Weights of a small mixture-of-experts language model, trained from scratch on English Wikipedia: a softmax router, a variant of SOAP for the experts.
Below are experts of layer 6 (counted from 0) of a mixture-of-experts language model. Rows are named router (the router's row for the expert), up (a neuron's input weights, with its number), down (a neuron's output weights, with its number) and show model dimensions 0-127. Each number is 128 + 24 x the weight over its row's rms, rounded and kept within 0 to 255. Numbers have three digits each.
Before each expert's rows: "comes after" lists some tokens at least twice as common just before its tokens as in all text. This comes from a sample of Wikipedia text that the model never trained on. Tokens count by the router's weight.

# expert 11
comes after: " |", "-", ":", ",", " by", " USA"
router:124098164133110106077075099150136124183138148149130131166103140079158155106142089139096147105143120133115132141106099159112125141101162131135149131131159158131155146152112125100131124092150099166131132151140131114147119139143118125112178114153149153181152133139113162131118152124103157156143110128129182122121133130143132117108093157115072096124084117124124095094133128164117170082115
up0:118112158122099158142151169093125102169096127134139097102129100056127140106193103129139115097086136136121165098089141137091129164129110133117134134140155112135136100113119139125101152157151156108129136140119133114144112116119124136106131177151072139108129117192139144147100113119105172169101174144147140143139133085129120119122112110113105146177122130115130127125141130156125073108148
down0:083148118181093100123131133159148100140085081119160125092126133112136108088126144139117102108107134172113110122104125145118106134162125134134146103139113173174156150111102140147179154154173129081144160140126158116150113118131104101142108128105133102127115114128156105131128129124147107128123082088160117176149123123141178090128127128113142169129178148118125123152147135102164111178127
up1:126100103151142128093130144133138168163106121091158103101120148103131134146126109121131113130134134102119125114111081157149118165149086138157096111159121105105109085143153086108098130113141161145135077097112104157138105135124151107136175152127124148188124144092116126116141126138133102171151121107157124144148123121118140154109120132211092153125117122117161164085092108140124170115105
down1:118098085146098125110109147144129157146112114078146093105131125148073135126122157154111129113088127101134109111166152144089109113152096150160131136090147169077090102118096113122165128150112138121138144122154125168108103137122144138138131204130119114124144155130118131152159127109128138153093085105154130139121122138124115126130153141153150069150100170111147149090163142118137133082149
up2:130117179129124123176126137100140120097112099104144127119112149117110122121145120133143136118147164148111141128120153175147120046132143102170156139105126154129169138113166152156085133107117110075123191113164163117122108110136121121133186110112132150081163136113106123116141162134156068096109112159121161112123168118168119114137140153137139132124114124116103126135108151123098122152147
down2:160090104113146120113137118135158132117089129120154107100121103124161135110151092126086182096106101100133117140176176164153104153128139126088138108138155139172134115138142132107098112127160159181115153165101108154131107112157152110136145079151134110116128077089175127151146125116145116114133136154112118116133105100139151108118150155112146130163125139151119107131107133135161075084099
up3:103067150138135104138070139134127109110131151110049101160189115122136163162109132125161132133139134119085147152096143202146107130136114094167141138119103160168153114145118134142175134112118164096114138104109140118096110157132161136129131127089127137144108081166128138117124166108121089115128120104129152111146114137126139136142139136127112118131103094130116151153135164124115137146159
down3:127130105117106086161088091144127152143141149151157174122068150143161121147161101122149106117145161100142130098153148114137122126112087096138127103097148127116129139107130107135110130094103067115165125102138124160137156091125135168129124089141108112162111147112145151110050080157144117137105145177117133133139161135121121125118113121109160149142106118159084134121119108139165137111104
up4:135069121103139158136085136113121144072067119147129171125117127112127114133097190114105126115135123131168105112135123155081137128130112152134117139151112171094128117095125093134151140114090124154157102134152102097147164146106116124105134131140108108166157076139132116155147107115141134090139155151144127119141187117157100130123152153115104108142106110155154151130117144119110089182152
down4:105118098066126100165169137120090081149108110144135116116132133165124141139133162120132170148138155090146152101151108168143110119150117101115105110139140169117074147098146133150147103134116167128105114087152096115117127126155126128139114127105154115127106162097115094159167138117119125163119153175083144116119135086143181107139148141156077157085117106132112114124127116116128110152139
up5:138092146156114136109115051136108127122116134109116138155156132122181152132093128132126116107142126169089111138112110151130107123122106113106094139141177140138110153158140121118099098139150075176157152133133133088144098113146114127114137110109156130134121106139119146155083095084137161108135154066111135132087111140131100110139128086183122133109114146121145100131090182146133156133115
down5:124116112140168107113117121098126124127143144080141162097105159117086064113136137096114118151109157153118102151123120130166095122160139114105105147145141140127166143103116179120173115143145157160098151111140141137152112156089132161104148113122101173135151106157161118112107148127142080119164115106146144136159149131156113154163143139141123156148104128135135140185070167147114149120155
up6:116102126141101117104098100146138059150141096067119126108137131085149127110133129111118127147103118124135113131125123147138160162157160067114125141116155157144108139154143146104043138141124107147116108118118139133106129139168078165149150113128110095121120136144131105142125148096093129136125148109138098169128138187142109136156146129113155114131069132099125136073129166131128126108129
down6:106102129160106137125114139135151148127135115101157154110128169151095108117141115144146113161135137135143114185104158130112119114119131120162138160140148128109103147131123088142121142140127055093090075150150133126115108112116111117182163105114103154135129130154120138118145117119111100118158093110136134101138177177109117068142137116121093140178128155122156093131159150076180115115130
up7:142174118156096104122124132138142176140147123112108111134109152137125122111113119152127143139108140146140144179139103128160146132154118102141189113152113144147124094111105091166126127127150170124121084104173123138137123153130107111117154117161130152101108099110132142124154157099114184147128063163102152121128069089109130098076110112151142178104116136135115147149098139134134165102118
down7:123131145115115119113095109186134157102120108110089103109184097160093173145132178125141129125157115125124156144099112094139126144137143141120087125123161146168128100122094122159103117084132112100174097174135132110158101132111179152123144131140122136106155092142112113134104134129124134137147099121157148152142095159113144124120133142122159136136114094152125162152100131092166169070116
up8:142126173121095134148075115130118112153107147159135160136105098130119096152114111117108135149123123124177073169115100135115108126147136080173127123194125140101133113111116121129139136148159102113124067095127136081104123115108106067107138114156142147134141110134063131141158108149159144153128091111126133125115167134119117138125140145138086113132114115115144144123144151146137165139070
down8:134160113151118149168144107136135118089115140145123083117123144133106093149136189127155105152161110149136123141171110136099142169162118145079161094102118137137138101111131089138114159139177137103146095126113144145149101104146096127115096120091131132083105105115114116184128109107150122107123163150125078149140114169103140102149176127141156164141135117083159140151123136120148121131160
up9:118084140165118118124092124159139102117126136140119142173061121076090083144073097125138116082117089115131115103132109158122091120133160081108143092135144097152113128135141139134116106114122120134124099139092149135140113168111094152154116090105108074122114096170111114146104144104114138115121124134139143163088100137095145111130137118120172134099123163136113116143107176111112139126122
down9:106157157141137125139089118109100154096126103152137077137091148175113131125158149113125113097148154118117071104107156115129092074141184131111105159080137102098110113102150128125163148104138141163108108118115102154115129118111124145168101154127087125088139098126112070100115122136156151123108119129106093154154124143132103116135138113118130129131124114127161137197136147121140121107087
up10:117105163104129124137119143122136117155107096143107113131135053138150145110141081135118108156165127124145128162156139161131107140103131117070152139081131104107120123135179093118111138109104117129145116102159168079140117123105095134168089143175169136150098127122106147120094101099109129128109090125121131111158131153110116142099094149176126086118118136155129120098126131080088146114130
down10:104092088120148123093147130149139144098170144102148151133142135115185091139161125105109135170120137130097106173124131126134113155179133158157122146157101124132102133120131149137135126099152097132141164118102193131090134095105090122124151118076130113135149137137160125133127172085184134144140130084120122125119155157111084162142086114129145128138126151119137144108072115110108138123150
up11:127103097122147146083121136093133162113138128124106126134105146169097134144136184119117096137172161131156159133129100138121144126128155139133106113094114141179120109101141096109124166099125135128116123116037165112101129153122108146127121166149148154171113143098138150123100117094135104154145146103110137098143116104102122144097074114082133096117137154122128104115136113142100172089143
down11:118145129130150173117115185131119115125124132117124092122104160105138117146073117135109132081145098087146119125154193086168090140082111153116105125135090154101120104140109121118099148172128160136157135112150141162092147107168141117127171114160080115131103134137163121078136174113119110103102119138171137174122133124153099130133132116156124106137133115130139128120126153124125158110162
up12:104107145133112145143133101114124068116148153127104137166151118096147137113101151120079132092129133084151128103126101140128092112155153136141122112108130106093146103121148138073123083109120140119126128194170134116091091113164116119110173126135139152132114143128137148138112141128102187135152143126099120171104095145129131098145097111135116125122113147151083109134165113164129174148074
down12:140150121142167172115131089134093145104171139164108115130148136118122108127118121149142127098106119143139084136140148155112120098148098130131119139116102074097155100132099147100147108140140144122107087141144112192128090115141149132125086200123134133102145158114158170119110109135072119141111117140155129126121135077155142118145151130124127074157110127152133072147148102169133135123154
up13:125136115123109145131145151161121156154119133151127154126129124166110116150106122125157132175131142107103150164099104146139100162148139132107177123126124148170148111128105071109098192154129089107110162114124125153160143141124122159143158111092154123165153128096139176145107115154129107150146110131132091099154142088128141165115137085154161093138136162109142095139154093099093134086108
down13:125109116086125142128094136133153135100132156058154123174085111143092144125154157178118144163105099144130147123145122106134137110084103094079112126111101112136133154082122124143145203166115118144103118176141136129123106132112136135118152138130098115123109091130122132106163153160127144100108108117162157098145115099115111106118123105137121135095165107119152084153113115179118141127140
up14:092130157132116149155143148179123107127122113136108108159117116139098141123134146161109099107100133145115122153166087105138114179125134088152094124126122122107090175125113166126154111095148158120134091136145154085139175153164159124145139117132168083101141143085119139189144141102119143117131111135146103105096118109107088145107162116085104151142129126101121101098102168119112139122161
down14:141130150160140117154180109145063145146172164092123103090105123102137110153136159118085131161151119138121139138138143103102147127109131096099154159138114151129125155148103134153147147150090144075180122103150131103122141120092140125131193157105127129135150108142144108113140108103107165089139108119113151100104121132153080144129111139136134133136135156136131148176145110078118149157161
up15:152150177111134095101171137092095094142122117129120153121146112112171149133096127181165111168138107124122132084148110128162127139110119159081107125090123168124107113117122106143145155108154111139136184100149141163141134113152145149128096091105152067144119080151106144115138193125153153165106127145118115163118129158131132147108138141132124146143153129142115129123093125111112161113099
down15:126112130108124116146142107129144125136159138103124086104108112107129125131136109125143119094084149138135161115108123151167092098092187138150122162131129124156092156143158117095168166104161087104131144134057121130136152116112134128152178132124159114036144117135168127075103148093136128109143084127145143116137138119126135134131120149138122102143155126099125137127140110184127132103140
up16:146106101115119108138074136069102166149172158151168112120095136128158134103127110140147147129187150147122171082105144056125117140099125171147077156095119124166105108135119139128128107150167116149155143098130166110112136141149113140132114116100136109169114165134136117117173106150154139128142120145145122128087138124106157168115121088106107111117138126151140115136140138142120114116155
down16:139155187144118176127135136139113128119124121114097116107158089152166102106127104117138139163145117099158149152099197142163139141107143141144104142117091158115114132181130119140151142151161083136116120098105148072105140114126098136114103127101119119132113110121124105141090144108083153097126149139092110117110132106112104182140161112107144160095169189106106105138131122128134135126126
up17:161091174147133124151118094120135129143104160087138157153143127078157071112136104170196140152118093100160097136109125123131102187141125129118117150129145126097146082113155125123140158090112117115107096142157139159120107142169109152137158123136134122132126160130130120117146142105156183135125115099119094140124165135136161135125120148141147098090111174135171129120157122165129110124127
down17:150128162154121086094127117109126140124116154090098124129136113129162095119099142138163131109130140088142108187159130130075086121122129111132129135119154116099117097171129084127140193161134100149115142149142160132148132104136105126102140097141156133129100156171140098132124119101117130184152142133116161104117105100113172122139206133125123121117162112122151099127181105130134130135119
up18:134113141126124180094120117131158147153101145052150113095123121142081088118122150088106104127120126086159127131101140132122130104150164110147172128112145107093111107159123110117132150130128140119145132119152156163159133112162114125083120131093146125162085124123135107132105142137120108137122102172143104125136122141114182126100094112166118126172134075122169123097182101111099123122152
down18:117113166127159127105115145086135107142091124144133087114124113099089126107158136176143113143114165127092110079162140112116087140115139153127151123044125092094162150102087163099127108124180113127116119103140122109125169158138103166128149099158136117112131122115130154115157145134168141064171156104143135103143141132124117112135089103129138121119135110156128119132157129102131109120125
up19:123136141125082114156081100122116124145112164129116138095126148128138151093139186143106109118101132109144115139125102140110127137130151126102138118120149140136144094153098118119138112133116103147137173145097189110118111099167166140073138156077175111091130146125099115111111107100152126126068161145121150177141088129110103119149145120138132178160176117139111151105148169139108136121127
down19:132157115107122117103146128144099127129127105113135140103167112146158158095102152198154133156105133167121135152136103102105114130185156112122133145174089146132141152136139127121155153094121099134130125157171078148176146130111157128159125110150147158119124096150104149149136080149095114128144124134122120181089141185120124120157111150133116125119077134146094149152167152111102116125130
up20:123122143069105090122153115173128132129128116128136101092155119118137096134122136098132148152126105127128148092098113144112104154129122112133071056124140156132141120158144133128092142162102144099151144171123098139171098156147177122179133092153140121111146101107115147100111120094078147100143125089145139085109125135127152137145083136120073118114148152121111134110112107151138124125093
down20:103125130135172120110094107115112179120104147127152125162166114175109176098160127136098107078117117165119145117104097179121127131083134090129123140150157125107125142091125137211148148126148154134124152132111094174147161124116166103180128115105125082155101097137153120144140114140094121119140126149130128096125138131085139117124116126160110132144140119140087143114108121127117093126108
up21:114132137122069135100099157107127114121143155116138111122160161066131139074110151207114143173188165112083111108121170115129148146122132111118129156151128189149143111127078133119185122108098104125114119122102151134135116126151128145150126116162119124128096138092133112084088128106140101122127127143125136131157116114135125132172121139158123131129157100146117146102142113100149148124123
down21:143096078144092137130082131113112131165135107138141119103121134133121104126179112133115131115116152124130150121149173101163142102070174078151129111171154151140107099099111121144124113111150174152155157146115169121126140099136127116087121156137117107154079139120107079115122165120135050104156115126141145165136127141152123154129145123142158141146150134146122141078125102138150132138137
up22:144131148153103088156124121120124090162151110078116104155134144147159131125122140108104120124121139168136155115145093136107111141114100126098131102100103150162093112107106106101149122121132145149115136119107123100133159103127113119133150126141077124145159123103095168137095183091107145123139164156119150131111166138110122125162114147121089162114156157140081101089068141103120156069158
down22:077106119121123134147180112106167154112120120124080148127171138155149119173162107099161173134119124100147119113073135104156139129138119133126108123159173143125117161152148145119140167142106146156155124124130119175123123141098158098098121102127081113086089130092150137101140144111072132135164161139137115086098142159147131124120164110133154107135143113158116114129114150149087126114119
up23:105151119133135131130143103142101123119064102107096135182118142129117082116126163125138141125150158098115124067142143129135122136120168139125094096177155123119108162148138129153121140177122115131136149114162151084170142152141151106160089123183107102105132142129117157129108145087081109125135128130118141119108119122103144120146101136095178126141071165137130131117129087084134114114098
down23:139160133157163118114114127115109139108171115140100070118138152119123116179112107130116156127111137158156095123160146118130107074186156109132123122123163137145093148078143135148141133140160166165113133150104155119083139103176128127169135136112127113120114110093091104114125128164128145083144152100102161090128165150125111153108091096158140115155150162094130110132157126114110134117130
up24:141092123141138126144133137142103099154151128150139127172104109091137159120104103145108058103133114134108096138091149128105142106131160168106101118154134119150127099093108117133099153090135120132140170098135123115163135104083117153144183102161071118139119109123145147151156116159103115136112089118158134123122130191115097130128125139162141107121103118159168129102166099163147103114150
down24:084158149113090131103106159160142098143147126126139141153131109176117104120131151119130154144099162123084090120150132130145138114174109106147176172055120095142145172134166137162154117154128120107124154131093165128106158152104155135110131151160140115128133145106127141133137177106148071126090074130151135120098138102130109114148108124139118146115152115112135131118156153107173111128125
up25:148125087128134138139105132140111112117136109107143119107130154151131093116167105088122130155133157161137092126133122114101197120170180115146158143077130119079149170135128108121147150122114126121145155111144101138148142125125117146112184122159131112108165133131153122136107169114084114130152135126122142136101125176118114095136154152123094129143113103106178115135168121168159191091105
down25:095136138159097157142114126134180112165102153146128137158159125143114149140119125145109091146153086173122086122117133117117131130113127120107106139136142144138114136163108104141067160100127114054136091111088137146125172099126130102137124109114135164129100152135136112122184158135070119124141092098092115102151147148141141096130098124108120104111138081164129091114148130099127110115101